Below are experts of layer 9 (counted from 0) of a mixture-of-experts language model. Rows are named router (the router's row for the expert), up (a neuron's input weights, with its number), down (a neuron's output weights, with its number) and show model dimensions 0-223. Each number is 200 + 30 x the weight over its row's rms, rounded and kept within 0 to 999.
After each expert's rows: a language model's description of what the expert responds to. This comes from a sample of Wikipedia text that the model never trained on.

# expert 9
router,173,170,169,191,196,192,196,171,144,202,210,175,231,196,197,164,233,193,153,213,202,236,188,212,201,186,225,194,231,202,219,232,183,206,246,175,211,173,208,250,193,239,198,198,134,237,161,232,180,216,201,209,200,192,234,191,205,247,249,224,241,205,187,193,182,201,237,199,206,197,220,209,162,266,236,161,171,165,198,177,182,209,204,170,219,198,235,232,179,224,201,138,191,181,266,211,200,218,226,198,190,185,182,149,241,153,176,229,288,196,211,161,189,246,150,190,139,199,177,161,161,217,205,253,157,231,235,227,207,210,231,216,240,191,196,239,209,205,134,220,189,204,196,201,206,179,212,163,170,166,200,181,160,231,204,214,176,186,191,249,203,227,176,217,213,237,189,193,210,219,281,260,228,208,178,139,167,261,228,206,180,168,243,168,173,218,212,266,196,238,194,134,183,179,175,254,190,186,200,180,242,147,173,178,200,219,187,231,253,193,174,175,160,168,132,205,237,182,229,171,149,158,219,202
up0,178,165,219,176,180,189,176,196,204,223,188,211,190,231,212,236,239,256,186,154,196,214,231,221,199,218,167,167,173,138,200,206,166,175,208,167,168,165,234,193,165,213,221,232,170,261,203,188,179,150,169,194,219,115,209,186,253,218,214,207,223,134,182,226,185,195,200,203,191,239,185,226,206,260,199,209,208,132,232,173,165,212,248,199,218,226,245,149,135,244,225,172,197,181,245,208,192,178,198,163,238,145,207,197,188,190,194,249,214,193,234,189,176,242,149,184,244,206,196,166,204,185,237,215,214,169,177,196,217,163,208,189,164,216,160,203,206,223,211,161,205,219,233,232,207,197,202,203,163,188,183,168,245,249,217,177,164,138,227,287,224,191,209,214,187,220,167,213,191,226,201,207,227,207,210,157,203,220,235,198,203,172,226,203,200,215,168,219,190,165,257,212,178,155,130,176,228,211,197,210,188,235,168,290,231,256,191,184,215,236,199,219,176,105,210,218,247,182,186,163,187,193,185,237
down0,199,187,220,183,208,226,189,196,196,197,174,239,203,197,212,178,168,194,220,246,244,202,264,186,211,160,161,157,187,201,143,170,255,202,209,227,147,220,214,196,171,181,161,168,198,145,221,242,160,184,223,152,198,174,181,225,214,254,175,138,181,206,169,168,164,158,167,197,163,231,119,168,183,251,206,233,199,249,206,174,115,237,212,178,201,171,170,217,225,156,197,159,203,218,169,234,224,199,177,174,234,219,193,170,195,146,185,181,204,202,195,125,172,207,226,173,188,183,233,199,196,226,168,274,169,217,269,194,202,211,182,201,171,205,234,196,198,184,200,235,172,225,243,198,197,174,208,226,185,176,239,227,166,222,221,210,214,222,233,228,239,202,273,205,178,206,194,205,223,230,246,208,217,213,165,178,218,187,203,196,180,199,173,227,212,226,177,186,191,228,238,197,192,231,230,190,205,197,197,261,224,188,183,303,175,232,211,211,232,163,235,216,174,249,185,251,222,169,254,226,174,168,157,159
What it handles: Middle word pieces of longer Latinate words and names, such as cap-it-ol, commun-ic-ating, Pharm-ace-utical, Or-ic-on.

# expert 48
router,192,155,176,143,192,198,175,212,204,189,193,193,208,177,191,186,209,231,200,189,213,175,202,213,202,136,210,208,223,210,181,212,176,162,248,183,238,150,204,224,227,221,189,253,201,231,161,150,182,214,180,208,196,213,224,135,186,264,240,242,265,227,198,213,243,185,237,241,232,246,219,219,224,220,226,200,184,174,185,217,173,149,184,213,185,224,183,223,163,188,238,129,159,192,214,179,165,225,225,178,193,160,224,146,225,202,230,181,231,191,192,221,212,186,265,183,149,174,169,136,234,234,239,242,122,178,224,240,192,216,162,175,198,178,194,216,233,194,180,187,157,216,174,177,194,182,243,157,197,244,206,182,146,216,146,201,229,182,236,222,133,210,141,188,202,250,213,203,229,241,232,277,234,191,151,181,169,220,148,206,184,177,221,159,199,220,213,188,206,209,218,177,192,251,155,239,157,174,216,239,200,249,199,194,222,221,202,247,204,184,184,194,180,212,137,204,228,242,197,188,205,203,215,241
up0,187,208,217,204,125,211,191,199,212,190,217,173,160,159,129,254,176,225,244,209,243,192,229,260,176,199,191,195,201,178,170,236,166,244,255,189,246,179,209,197,188,255,262,258,239,208,207,224,250,185,176,173,161,178,219,214,219,257,197,229,180,189,214,136,182,174,193,265,190,181,210,190,236,247,177,131,130,201,223,187,276,175,223,124,212,186,175,214,232,226,199,187,212,225,199,203,199,175,245,230,237,203,205,175,202,235,204,206,166,251,189,181,199,213,176,190,177,190,232,180,170,239,216,206,213,201,201,191,212,231,126,146,233,233,214,224,207,235,213,199,215,193,190,203,176,186,185,176,226,230,238,217,203,188,171,187,197,195,236,198,186,208,184,212,165,242,225,210,181,217,239,224,205,229,207,179,172,179,211,231,249,160,184,193,245,227,184,212,188,210,201,198,188,157,190,227,264,217,178,227,166,234,225,254,183,153,207,214,227,188,162,182,234,164,216,159,214,175,136,118,215,159,176,192
down0,197,243,155,172,212,189,217,200,215,216,185,139,190,218,182,235,260,211,172,225,153,135,196,166,262,178,228,214,179,220,254,203,234,240,222,184,154,128,224,197,145,146,169,248,244,182,227,210,166,250,187,192,229,200,245,239,191,276,159,186,140,175,164,187,239,163,211,223,149,193,197,208,238,169,203,288,185,241,232,192,180,198,242,196,171,192,207,179,216,168,219,171,188,188,189,211,233,215,204,246,183,226,199,154,183,214,237,181,238,200,244,163,196,150,185,253,201,240,190,194,201,220,213,198,235,232,148,154,203,214,215,232,192,219,221,185,197,203,192,194,223,195,199,181,235,204,230,225,213,226,199,189,228,173,200,184,201,182,163,187,198,273,221,139,238,209,185,173,190,179,240,226,200,223,196,169,169,212,213,233,272,188,169,232,257,212,203,213,204,192,206,147,193,187,118,192,222,203,187,174,178,208,177,221,222,207,197,204,222,204,221,165,208,223,186,234,225,156,267,254,198,173,206,203
What it handles: Final pieces of proper names, especially English place names, such as -shire, -ington, -ford, -ley, -ville.

# expert 37
router,166,205,190,171,180,211,152,181,201,237,201,217,183,182,168,186,186,169,203,184,175,201,212,182,207,207,250,200,219,184,242,166,215,180,189,174,257,231,237,200,219,205,223,216,182,241,126,146,169,244,176,246,228,181,186,179,214,216,235,218,212,196,220,198,190,244,260,208,194,195,292,180,175,213,216,234,143,183,203,190,195,148,159,236,200,286,178,237,158,238,183,228,171,246,173,234,233,190,242,186,248,223,243,200,235,149,208,253,224,175,164,207,253,212,165,235,180,155,164,196,167,205,183,211,179,238,181,250,179,226,230,191,195,210,141,186,196,178,203,224,171,246,228,147,122,207,212,184,137,163,169,168,217,208,189,166,176,178,203,180,216,211,143,196,222,262,224,160,233,215,193,222,232,173,201,202,166,212,235,199,185,190,196,165,172,269,154,170,199,206,212,176,254,188,188,200,185,189,227,227,217,177,197,202,262,187,271,230,192,179,218,202,199,234,184,176,189,225,185,183,208,174,186,186
up0,200,235,192,156,223,168,187,215,205,235,209,190,194,227,232,174,201,189,217,211,168,225,196,192,236,200,260,181,163,172,247,152,181,188,210,207,239,196,169,189,222,200,189,263,159,210,166,193,191,247,216,220,182,212,173,252,244,216,241,231,202,217,191,151,177,226,242,161,197,188,205,227,215,181,151,203,184,226,207,186,201,139,221,178,224,273,202,225,179,180,182,230,133,225,235,195,220,249,222,200,224,203,213,242,177,150,210,209,221,207,262,213,244,182,165,189,199,204,233,255,117,176,196,208,163,214,198,183,256,192,198,189,240,214,176,160,166,247,176,203,164,290,196,160,193,198,193,215,154,152,202,186,252,198,228,208,248,250,266,208,220,228,175,211,213,191,233,201,231,165,204,194,201,167,171,183,188,190,177,226,231,168,175,178,222,186,170,198,263,167,96,215,167,268,199,212,263,185,202,236,185,185,199,222,197,220,176,211,181,231,246,219,201,198,158,157,204,214,201,186,169,225,208,185
down0,197,212,237,129,159,178,192,147,185,231,186,206,197,191,169,175,202,234,216,238,213,207,190,165,206,193,202,175,178,205,152,207,240,234,256,221,224,240,225,182,191,193,207,214,194,223,142,221,175,233,193,158,259,194,214,216,197,176,165,225,215,201,177,233,234,186,165,261,212,199,195,168,245,132,183,193,274,253,251,224,261,223,176,215,149,153,173,185,224,235,205,229,202,179,164,144,163,207,219,201,227,207,205,179,228,221,211,184,192,202,246,174,195,194,201,196,210,170,226,158,232,260,183,180,228,200,237,218,158,194,201,220,217,186,160,242,150,204,192,265,191,130,220,198,207,232,218,164,249,222,184,180,230,183,193,223,184,194,183,211,196,231,129,208,166,206,255,258,222,228,200,228,235,166,194,233,178,158,230,156,249,214,147,168,181,209,229,146,227,196,255,189,236,166,122,195,211,179,230,173,208,174,179,230,161,182,222,209,240,187,177,205,203,194,206,220,186,233,230,214,219,168,182,234
What it handles: Colons ending infobox field labels (Wheelbase:, Coordinates:) and pipe separators in tables, especially election result tables.

# expert 11
router,141,238,205,136,209,208,156,200,206,235,186,191,195,204,182,186,191,239,249,183,164,226,250,254,181,189,227,226,228,235,201,174,193,203,260,222,220,176,242,181,214,194,177,210,182,144,170,151,226,261,227,271,226,160,257,212,207,211,256,192,258,197,186,133,169,232,214,182,217,211,215,212,210,266,240,186,234,162,219,140,210,249,176,154,149,198,220,152,203,209,187,246,177,233,192,234,209,204,197,187,204,152,216,179,237,217,182,225,189,180,167,139,188,166,241,209,156,176,135,193,177,180,246,204,183,176,191,219,184,227,201,187,222,189,232,216,191,208,162,171,198,182,208,228,201,213,237,187,216,140,192,165,168,255,161,188,164,212,169,191,192,220,156,177,244,174,208,153,200,176,173,190,222,205,191,163,190,237,201,200,198,161,208,183,169,192,182,219,183,219,197,107,244,224,159,243,232,180,214,250,215,226,209,171,234,196,174,214,243,237,201,187,222,236,178,239,185,231,195,149,219,187,198,202
up0,182,207,210,102,158,187,194,172,203,211,204,219,208,172,234,152,247,239,200,225,208,233,239,201,219,235,241,231,220,177,221,217,168,223,233,219,205,187,207,189,173,162,154,224,204,161,159,160,209,228,228,195,222,163,222,227,191,171,219,185,192,186,202,209,176,198,223,185,249,216,225,155,232,192,191,201,264,225,236,226,184,175,261,187,157,167,190,125,155,207,131,239,209,196,220,193,196,196,194,184,182,127,238,217,149,258,202,183,176,184,226,182,153,186,209,200,178,201,197,181,153,194,169,186,206,216,174,199,181,252,247,159,161,176,203,180,186,228,190,169,209,198,205,208,206,243,197,188,257,180,220,174,211,275,220,205,173,163,188,156,152,119,219,224,216,202,233,171,170,258,188,229,188,193,193,213,203,222,256,221,244,238,186,221,157,197,202,222,238,232,229,194,269,190,231,267,177,215,195,183,250,235,177,174,216,174,167,205,244,160,249,175,225,180,194,219,222,178,229,168,230,175,201,208
down0,273,240,229,185,233,200,175,208,207,195,159,230,201,207,236,210,222,171,235,243,206,164,157,210,180,205,178,248,147,178,198,183,196,144,114,155,238,198,193,181,95,187,179,232,235,223,212,236,198,231,224,224,207,230,161,215,192,172,219,194,163,254,167,200,226,197,219,252,177,181,158,192,216,221,155,202,196,204,187,193,238,210,190,221,231,188,207,199,231,228,231,281,146,147,210,228,210,194,192,241,166,199,233,216,226,225,177,199,206,168,194,170,184,223,217,214,193,229,197,202,157,145,212,230,189,200,250,247,189,192,176,216,205,260,163,247,232,134,216,203,169,181,174,182,217,198,234,221,204,197,214,217,215,210,220,213,232,233,208,206,187,181,205,208,210,177,177,249,242,241,147,186,232,145,238,298,219,209,224,185,254,246,192,180,156,219,185,202,239,198,143,168,179,197,190,200,197,180,191,143,148,206,217,187,187,253,211,217,209,185,203,170,200,235,211,166,189,226,198,151,195,197,217,169
What it handles: Everyday noun or verb stems, often starting compounds or taking suffixes, such as book(keeping), view(er), board(ing), hand, air, fire.

# expert 57
router,173,197,162,185,198,217,213,184,236,200,177,234,267,193,191,132,140,198,167,191,199,187,230,231,189,234,242,238,237,194,185,208,180,191,197,156,196,146,215,211,179,160,187,225,207,169,201,172,174,250,159,221,262,181,225,211,225,184,201,212,214,227,191,132,180,160,203,212,225,205,203,234,161,209,203,215,141,171,139,142,152,212,207,245,233,220,163,240,187,201,185,180,163,229,213,200,226,192,199,170,219,215,182,185,252,109,191,225,189,167,170,232,190,211,210,223,183,181,176,244,191,168,216,214,177,166,183,216,224,270,172,175,170,174,232,212,173,173,160,244,184,278,203,172,196,225,227,162,195,179,206,212,190,228,200,152,200,180,174,201,161,228,190,225,283,245,216,210,198,178,180,234,228,169,162,219,152,240,161,246,174,161,253,227,205,237,184,253,225,237,212,191,248,212,201,231,183,246,246,211,215,204,219,152,241,225,233,222,205,143,190,205,156,200,186,211,221,198,184,171,158,210,199,185
up1,237,177,215,264,178,168,180,250,160,197,161,182,254,177,201,163,194,183,236,198,208,178,244,208,135,205,224,261,240,217,179,199,173,209,179,203,197,204,212,211,195,192,227,224,169,173,211,221,215,250,207,201,219,213,188,212,205,215,180,163,245,210,145,201,196,137,214,176,181,161,202,225,183,219,158,209,213,176,181,153,215,204,222,208,225,229,201,179,207,200,216,170,232,196,222,215,187,201,227,212,190,168,222,230,180,155,176,183,212,159,147,196,141,250,96,229,214,218,151,210,167,200,219,173,192,181,210,280,180,218,205,178,192,209,250,200,232,200,141,173,239,249,204,168,165,233,245,139,234,197,192,161,198,202,208,159,132,226,227,199,214,207,139,224,181,269,201,241,185,220,171,206,188,210,158,231,207,237,195,192,169,246,258,246,252,195,223,205,192,229,185,250,200,175,230,172,222,211,277,226,230,161,202,189,228,238,183,166,211,184,222,157,220,201,161,200,224,203,223,195,249,245,184,217
down1,248,214,220,172,136,186,193,168,186,228,191,199,178,242,263,218,220,216,169,229,169,209,236,216,195,182,206,178,164,207,184,209,204,216,238,195,224,226,238,214,209,187,190,196,195,210,146,212,209,192,223,192,244,196,158,220,168,171,209,197,181,225,237,187,240,167,196,205,159,260,239,157,235,230,257,178,209,190,237,212,187,216,239,212,179,258,217,226,215,184,178,207,236,224,149,132,224,200,225,161,215,238,212,178,174,157,201,200,191,190,220,274,161,189,207,146,192,196,176,157,181,240,194,212,233,236,199,178,193,262,173,194,207,197,181,243,260,215,238,193,189,187,193,211,216,194,248,218,196,225,199,241,213,168,229,215,150,173,180,178,173,180,234,225,191,182,247,155,213,169,192,253,214,207,275,123,168,212,211,244,204,274,170,165,204,189,142,218,176,172,238,112,185,156,164,194,189,236,163,196,226,194,223,195,200,204,227,292,184,166,221,245,186,194,196,179,191,187,188,249,188,190,201,229
What it handles: Early pieces of proper names and rarer words after a capital first piece, such as Sp-ac-emanic, Ran-ji, E-ut-itanosauria, often taxonomy text.

# expert 5
router,132,134,132,226,168,218,144,155,245,203,152,248,194,196,138,228,205,187,273,169,164,218,253,256,159,153,229,209,181,206,201,199,172,191,209,146,255,153,183,225,216,172,195,218,187,215,192,210,214,197,205,234,203,197,281,179,218,204,194,230,210,198,175,175,221,250,249,210,183,211,226,166,152,245,197,236,208,179,161,212,177,175,212,228,202,192,226,185,143,230,189,218,179,210,206,172,197,214,236,187,239,205,246,211,216,172,156,204,177,183,115,191,170,182,247,244,154,185,166,192,175,202,196,232,178,219,156,183,218,238,236,162,228,179,205,246,184,188,194,222,242,168,227,227,190,175,218,168,187,211,205,212,250,225,171,176,215,242,180,220,180,186,183,201,234,224,198,214,259,221,168,205,247,191,211,150,161,210,208,240,177,207,184,164,194,205,192,181,196,255,207,149,234,188,157,230,183,203,203,191,241,203,164,189,228,194,234,204,228,229,235,226,204,192,175,182,248,183,213,135,166,195,152,229
up0,153,159,166,196,214,175,171,191,198,178,206,186,180,265,181,233,207,230,203,222,176,223,239,211,185,179,173,213,174,183,204,243,189,239,238,192,165,138,165,181,169,202,182,232,162,196,194,156,216,185,231,200,199,229,224,177,232,180,224,184,164,182,196,183,203,208,218,194,180,183,186,225,168,206,176,187,160,184,178,195,214,186,202,176,210,256,193,210,270,243,281,172,140,200,253,200,208,213,243,211,215,184,220,202,225,207,193,239,213,237,221,159,205,173,182,243,151,206,197,187,184,164,226,211,215,208,138,223,161,192,222,172,242,201,171,152,153,193,244,192,184,173,231,176,167,209,200,231,243,149,221,251,215,147,268,209,244,229,207,252,192,242,197,143,188,262,202,187,265,197,174,153,251,243,181,187,211,195,155,212,160,223,160,169,174,181,184,164,195,196,206,157,171,208,188,237,224,237,203,166,205,176,107,298,198,187,207,202,232,233,209,195,172,179,146,167,198,188,188,186,208,189,213,231
down0,207,204,258,233,214,222,182,219,187,180,189,259,134,245,214,167,284,209,158,172,166,241,181,200,243,196,192,227,218,239,169,162,178,240,156,200,253,184,181,161,193,175,183,163,177,199,200,176,242,232,214,226,202,221,185,235,210,201,191,177,164,222,194,268,243,219,208,199,201,242,153,193,183,163,166,225,188,233,190,198,199,202,197,206,183,181,191,246,198,169,173,150,177,202,175,228,204,198,192,210,204,176,183,161,206,209,248,228,230,211,244,188,270,243,231,178,148,174,179,177,243,170,226,151,230,264,210,233,189,141,227,202,162,207,181,236,164,145,207,239,206,176,214,166,243,227,227,184,207,206,166,209,184,279,189,194,210,228,177,234,201,235,216,196,147,193,239,239,210,153,211,232,163,206,209,214,156,217,224,181,199,202,251,218,162,184,197,194,161,240,157,172,271,185,161,242,163,174,236,238,181,230,188,242,208,198,144,239,231,198,221,187,183,172,171,226,169,204,173,216,195,184,167,163
What it handles: Short inner word pieces after an initial consonant piece, in ordinary words split oddly, such as s-le-eved, wh-ar-f, st-y-lish, t-ale.

# expert 58
router,205,217,185,194,234,230,192,239,203,167,187,211,217,176,191,122,195,245,209,196,175,210,188,193,178,176,205,217,207,180,191,187,188,189,212,189,200,188,218,176,174,174,193,187,157,200,205,221,192,241,167,236,217,155,198,202,207,259,230,224,267,207,156,195,161,228,211,233,222,240,216,220,150,216,248,232,169,147,133,173,203,207,151,225,224,229,202,219,218,172,180,211,184,264,173,181,224,171,224,181,216,164,152,216,210,142,135,242,187,205,104,234,185,194,200,222,170,165,189,220,194,167,200,205,172,189,208,206,237,215,190,188,171,192,210,199,168,209,139,170,126,289,195,179,209,207,199,165,184,176,172,195,197,208,160,165,217,190,230,192,198,236,171,206,255,225,218,204,223,232,173,251,216,178,192,193,130,245,212,198,189,136,206,217,142,228,224,203,222,251,213,193,198,272,199,213,210,196,228,204,214,221,236,193,229,187,316,206,240,195,212,207,204,200,186,215,207,275,200,165,196,240,194,215
up0,254,190,201,217,220,183,165,220,167,168,227,166,200,203,196,188,167,224,111,224,224,198,198,180,176,169,187,240,209,185,191,163,147,211,144,212,244,187,158,185,251,180,161,235,182,231,188,250,187,201,154,226,180,160,229,186,187,240,213,150,187,136,192,172,184,226,208,178,215,206,197,178,223,243,266,234,185,217,214,201,228,142,177,166,174,175,249,227,170,140,189,194,259,198,242,220,208,152,226,229,209,168,232,225,218,206,195,255,170,252,199,162,189,208,201,208,175,154,266,185,279,180,175,217,183,160,193,198,210,192,168,230,184,183,210,252,224,176,164,178,248,170,256,183,163,177,167,192,182,190,226,170,150,194,177,206,204,210,228,197,158,239,203,233,225,215,231,246,191,237,205,176,215,182,210,244,214,226,245,176,166,207,110,213,220,245,214,212,207,152,173,159,230,219,177,203,162,191,223,170,191,206,217,203,210,214,234,238,201,203,234,196,203,189,169,145,199,199,251,193,176,245,211,208
down0,190,143,195,231,191,189,140,181,189,254,179,148,215,173,222,213,280,211,166,195,204,143,169,181,180,203,237,194,185,212,154,155,173,135,187,221,238,164,204,183,235,192,163,217,181,205,195,153,218,206,149,210,180,243,149,254,188,167,159,206,235,208,241,231,166,175,177,200,202,193,155,221,166,235,175,212,190,193,240,196,189,163,234,183,175,156,182,191,217,168,233,190,221,193,212,195,260,206,184,217,169,182,242,206,208,207,233,278,208,236,182,212,162,258,177,177,199,217,173,212,273,206,219,175,240,220,210,228,238,209,203,293,254,171,171,174,186,172,221,239,182,169,223,171,206,213,186,188,207,208,210,177,211,221,204,242,160,222,203,179,188,231,190,195,172,204,161,175,116,213,206,203,146,163,210,160,219,212,251,183,160,238,211,207,204,202,215,235,200,195,168,169,206,140,193,135,170,204,224,184,208,180,194,179,192,261,190,181,167,153,171,182,193,170,257,187,217,211,181,195,240,152,195,226
What it handles: Nouns for war, politics and society, especially War after World, plus battle, Party, conflict, government, population.

# expert 31
router,185,186,192,189,216,250,212,213,206,195,171,230,273,196,203,95,172,202,204,178,190,181,228,205,196,194,232,210,246,198,209,231,181,150,227,170,193,160,200,218,164,173,182,210,223,188,196,194,188,234,184,246,216,187,202,193,237,234,208,203,200,215,211,125,199,169,211,241,238,207,183,191,155,207,214,228,149,197,176,119,175,220,173,241,223,256,181,218,214,176,203,201,172,236,190,210,250,187,200,135,219,224,167,183,229,121,169,231,185,149,141,219,187,203,200,204,210,188,181,220,204,162,224,214,170,167,209,201,228,252,184,178,161,174,227,204,173,162,119,201,159,289,204,174,196,240,217,157,204,164,187,212,186,197,186,162,190,181,180,205,169,222,196,211,275,261,215,222,229,214,173,223,228,183,184,205,152,220,191,218,202,131,285,222,185,234,198,220,215,279,211,201,225,220,194,211,186,239,261,206,209,182,207,130,208,203,236,218,229,168,220,209,199,194,204,215,200,215,180,178,194,171,188,200
up1,150,165,191,217,229,202,219,217,162,260,196,226,209,199,133,208,204,163,144,160,188,226,170,190,211,253,209,240,203,267,246,180,197,144,257,225,227,222,184,207,240,230,209,214,166,222,204,227,196,210,231,175,203,210,201,260,191,166,156,218,183,236,206,168,226,190,230,128,218,202,144,164,195,266,205,194,197,198,212,223,227,177,225,164,230,211,234,240,248,190,173,191,204,182,205,199,183,219,227,193,162,155,219,166,223,167,228,122,154,223,178,189,197,169,248,193,234,260,178,219,156,214,166,205,160,181,201,221,159,213,251,182,179,178,258,175,176,230,193,221,205,196,219,229,178,179,228,192,205,199,189,207,162,201,219,252,200,189,188,226,231,252,224,183,157,213,182,195,198,208,210,182,206,194,175,178,207,202,259,229,214,209,229,212,239,253,227,217,192,148,211,150,207,183,202,198,235,266,218,139,188,255,122,173,187,225,191,243,219,190,191,189,250,192,184,218,193,191,239,149,235,220,225,150
down1,142,203,227,175,218,171,262,215,208,209,210,207,170,208,221,163,233,204,198,210,236,219,166,228,181,210,224,197,144,207,145,181,200,193,236,194,148,231,224,199,176,197,216,194,220,150,189,197,221,204,213,236,231,205,220,144,205,214,185,187,223,236,175,263,169,186,212,190,187,213,224,186,224,228,270,154,223,203,216,227,183,226,176,162,226,219,189,182,186,167,179,232,237,251,222,168,179,229,174,193,210,194,173,173,185,240,214,143,164,169,243,189,228,230,186,213,178,204,200,171,166,188,171,219,204,252,224,157,252,133,202,146,190,171,238,236,196,202,223,214,202,268,180,229,180,211,184,194,195,193,184,255,141,160,212,207,236,214,183,254,197,183,208,181,182,175,268,190,175,182,200,169,237,175,148,194,171,174,188,202,235,204,204,159,203,165,177,231,168,230,222,250,197,203,147,174,195,140,207,188,206,248,196,141,193,171,168,216,163,241,284,195,242,195,179,191,171,214,234,176,124,269,190,148
What it handles: Prepositions and conjunctions like of, as, with, for, plus unusual symbol bytes, URL pieces and LaTeX openers.

# expert 34
router,161,231,196,214,213,235,156,206,212,212,190,214,179,185,168,169,199,191,181,149,201,221,214,240,212,165,244,188,204,222,200,202,181,209,238,214,260,201,180,210,225,201,181,220,216,158,198,166,195,227,218,248,248,146,238,161,219,234,222,207,206,224,182,200,187,246,242,231,214,200,181,202,162,268,219,172,193,173,194,185,172,163,202,226,214,172,185,148,164,221,213,196,139,214,232,225,187,149,232,195,205,195,170,150,204,216,197,205,182,186,137,161,213,181,214,220,167,165,141,198,178,197,234,194,183,180,215,216,208,246,246,173,185,207,233,206,131,246,166,188,195,251,180,164,239,208,273,156,226,188,148,184,210,217,178,153,167,220,187,180,213,193,196,193,235,176,221,182,227,221,228,257,210,136,143,211,196,231,189,169,210,180,193,229,136,197,180,215,194,180,171,116,214,244,198,246,183,191,285,256,193,225,206,228,240,244,254,232,185,189,146,177,191,177,179,201,183,207,275,180,209,188,240,224
up0,182,228,206,205,172,229,147,177,219,190,194,201,174,203,127,191,234,222,177,172,226,249,148,210,252,178,206,201,255,172,184,174,197,206,210,216,195,189,181,232,272,179,197,183,206,214,261,184,186,204,230,238,200,222,228,209,191,178,172,223,217,153,152,144,209,197,271,163,182,252,181,168,183,253,205,214,158,206,241,200,141,147,192,171,194,168,190,213,189,166,215,209,131,196,307,176,189,221,268,197,192,216,172,200,163,226,209,157,211,191,178,196,190,190,223,240,209,182,201,213,163,155,192,224,190,163,233,212,160,165,183,153,178,195,225,173,135,200,207,192,198,163,146,208,243,257,210,209,169,242,221,227,178,212,219,253,216,235,197,209,167,229,196,202,186,194,220,184,213,184,231,183,162,228,202,202,239,222,151,187,228,221,232,201,171,178,207,146,173,189,237,124,166,146,220,207,254,220,219,182,193,208,212,237,227,209,205,208,211,213,169,222,150,203,155,182,217,162,251,204,192,208,252,210
down0,179,184,156,222,236,110,223,208,180,221,189,178,163,185,190,207,173,235,246,193,175,227,192,162,239,216,250,169,120,173,210,216,211,171,131,186,264,179,216,175,176,190,209,171,220,150,171,166,220,189,201,159,195,204,202,194,145,215,197,212,197,139,266,202,166,193,183,223,188,153,215,225,158,197,209,149,171,202,209,183,252,184,178,178,214,187,186,201,186,220,232,223,214,211,166,206,178,205,237,221,190,173,159,250,284,233,197,188,195,184,216,223,206,183,201,242,200,185,226,217,152,189,214,159,241,216,244,242,223,205,184,204,140,209,223,182,199,225,165,251,253,222,228,204,279,149,141,225,225,205,235,211,258,195,221,185,181,210,164,168,217,166,203,203,188,183,208,184,173,195,226,242,156,227,219,216,191,205,203,209,182,174,177,197,154,213,159,201,133,177,211,249,162,245,163,196,175,194,195,214,183,193,207,202,154,152,243,170,215,174,224,210,142,189,185,256,242,211,218,142,184,197,204,203
What it handles: Sports nouns and verbs in athlete and team biographies, such as game, victory, tournament, scored, touchdown, football.

# expert 6
router,187,201,185,199,232,271,198,194,202,178,176,234,222,174,180,163,187,188,183,187,185,192,227,216,214,172,217,222,252,245,207,191,189,162,222,142,199,181,202,194,168,171,190,210,216,189,207,208,179,236,179,266,237,190,212,197,239,231,210,207,257,205,168,174,192,197,209,214,211,217,189,208,146,198,226,214,193,183,135,122,161,221,177,234,229,268,174,222,214,203,193,195,183,272,178,194,250,187,214,157,237,212,165,188,220,123,182,247,180,157,148,237,156,209,222,211,183,184,191,220,193,167,201,208,174,174,219,221,219,207,196,170,193,173,164,197,161,178,129,199,144,305,201,194,205,235,211,144,209,159,176,211,198,197,201,132,186,200,207,207,169,249,185,204,246,235,220,199,208,214,153,277,211,180,192,202,140,215,189,205,180,159,241,204,167,207,176,216,235,275,213,204,215,266,183,216,187,222,275,212,215,176,193,149,230,208,266,206,216,173,192,204,211,174,197,210,204,244,185,184,220,178,199,188
up0,206,229,195,189,242,240,147,232,198,194,194,144,194,218,173,144,170,212,205,127,185,183,134,201,174,238,219,163,208,206,214,244,221,232,176,228,168,201,152,208,198,234,234,207,234,218,191,206,191,210,189,213,194,139,252,182,170,200,193,181,191,253,175,205,190,198,212,217,214,163,187,193,201,246,201,175,186,177,210,206,139,216,231,189,222,182,244,159,205,182,198,159,215,224,221,214,204,179,159,212,222,224,192,204,252,150,193,205,205,226,193,168,212,190,177,197,123,210,159,261,212,205,208,219,128,217,204,188,258,236,220,193,201,155,216,193,213,203,212,208,169,213,225,180,196,265,252,204,230,207,204,249,217,222,210,249,227,219,205,220,193,188,167,215,248,230,193,209,201,204,172,151,189,173,245,138,179,173,170,176,205,153,160,202,165,157,242,164,130,188,195,182,207,175,155,231,178,217,217,225,236,289,214,286,212,143,243,159,183,200,177,209,154,215,163,142,238,196,205,173,176,215,182,218
down0,184,222,247,184,193,219,205,226,245,230,192,185,225,184,189,191,218,199,180,220,179,242,227,200,195,138,188,200,195,161,244,222,199,196,199,236,181,185,185,243,235,186,164,232,210,203,174,149,249,206,177,196,189,200,202,155,218,216,172,189,254,219,193,204,205,166,177,213,173,280,186,221,155,191,168,207,231,233,170,268,185,211,219,223,206,233,211,187,240,158,222,162,219,166,207,207,201,197,201,183,205,146,208,131,217,205,204,202,200,185,171,213,152,211,158,153,192,224,189,211,200,166,195,137,202,240,204,201,199,228,170,177,129,231,204,215,177,184,163,242,224,213,228,184,161,223,148,196,203,117,258,196,195,222,245,133,178,216,167,189,251,155,174,180,200,181,207,224,168,198,171,173,154,236,235,271,175,144,195,167,196,248,188,252,168,164,162,251,274,216,190,177,234,192,231,152,229,205,167,157,193,180,173,228,230,217,199,196,210,200,240,196,216,290,205,193,188,220,151,208,188,214,166,216
What it handles: Pipe separators and punctuation between cells in sports, election and award tables, plus country codes like USA, ROU, BRA.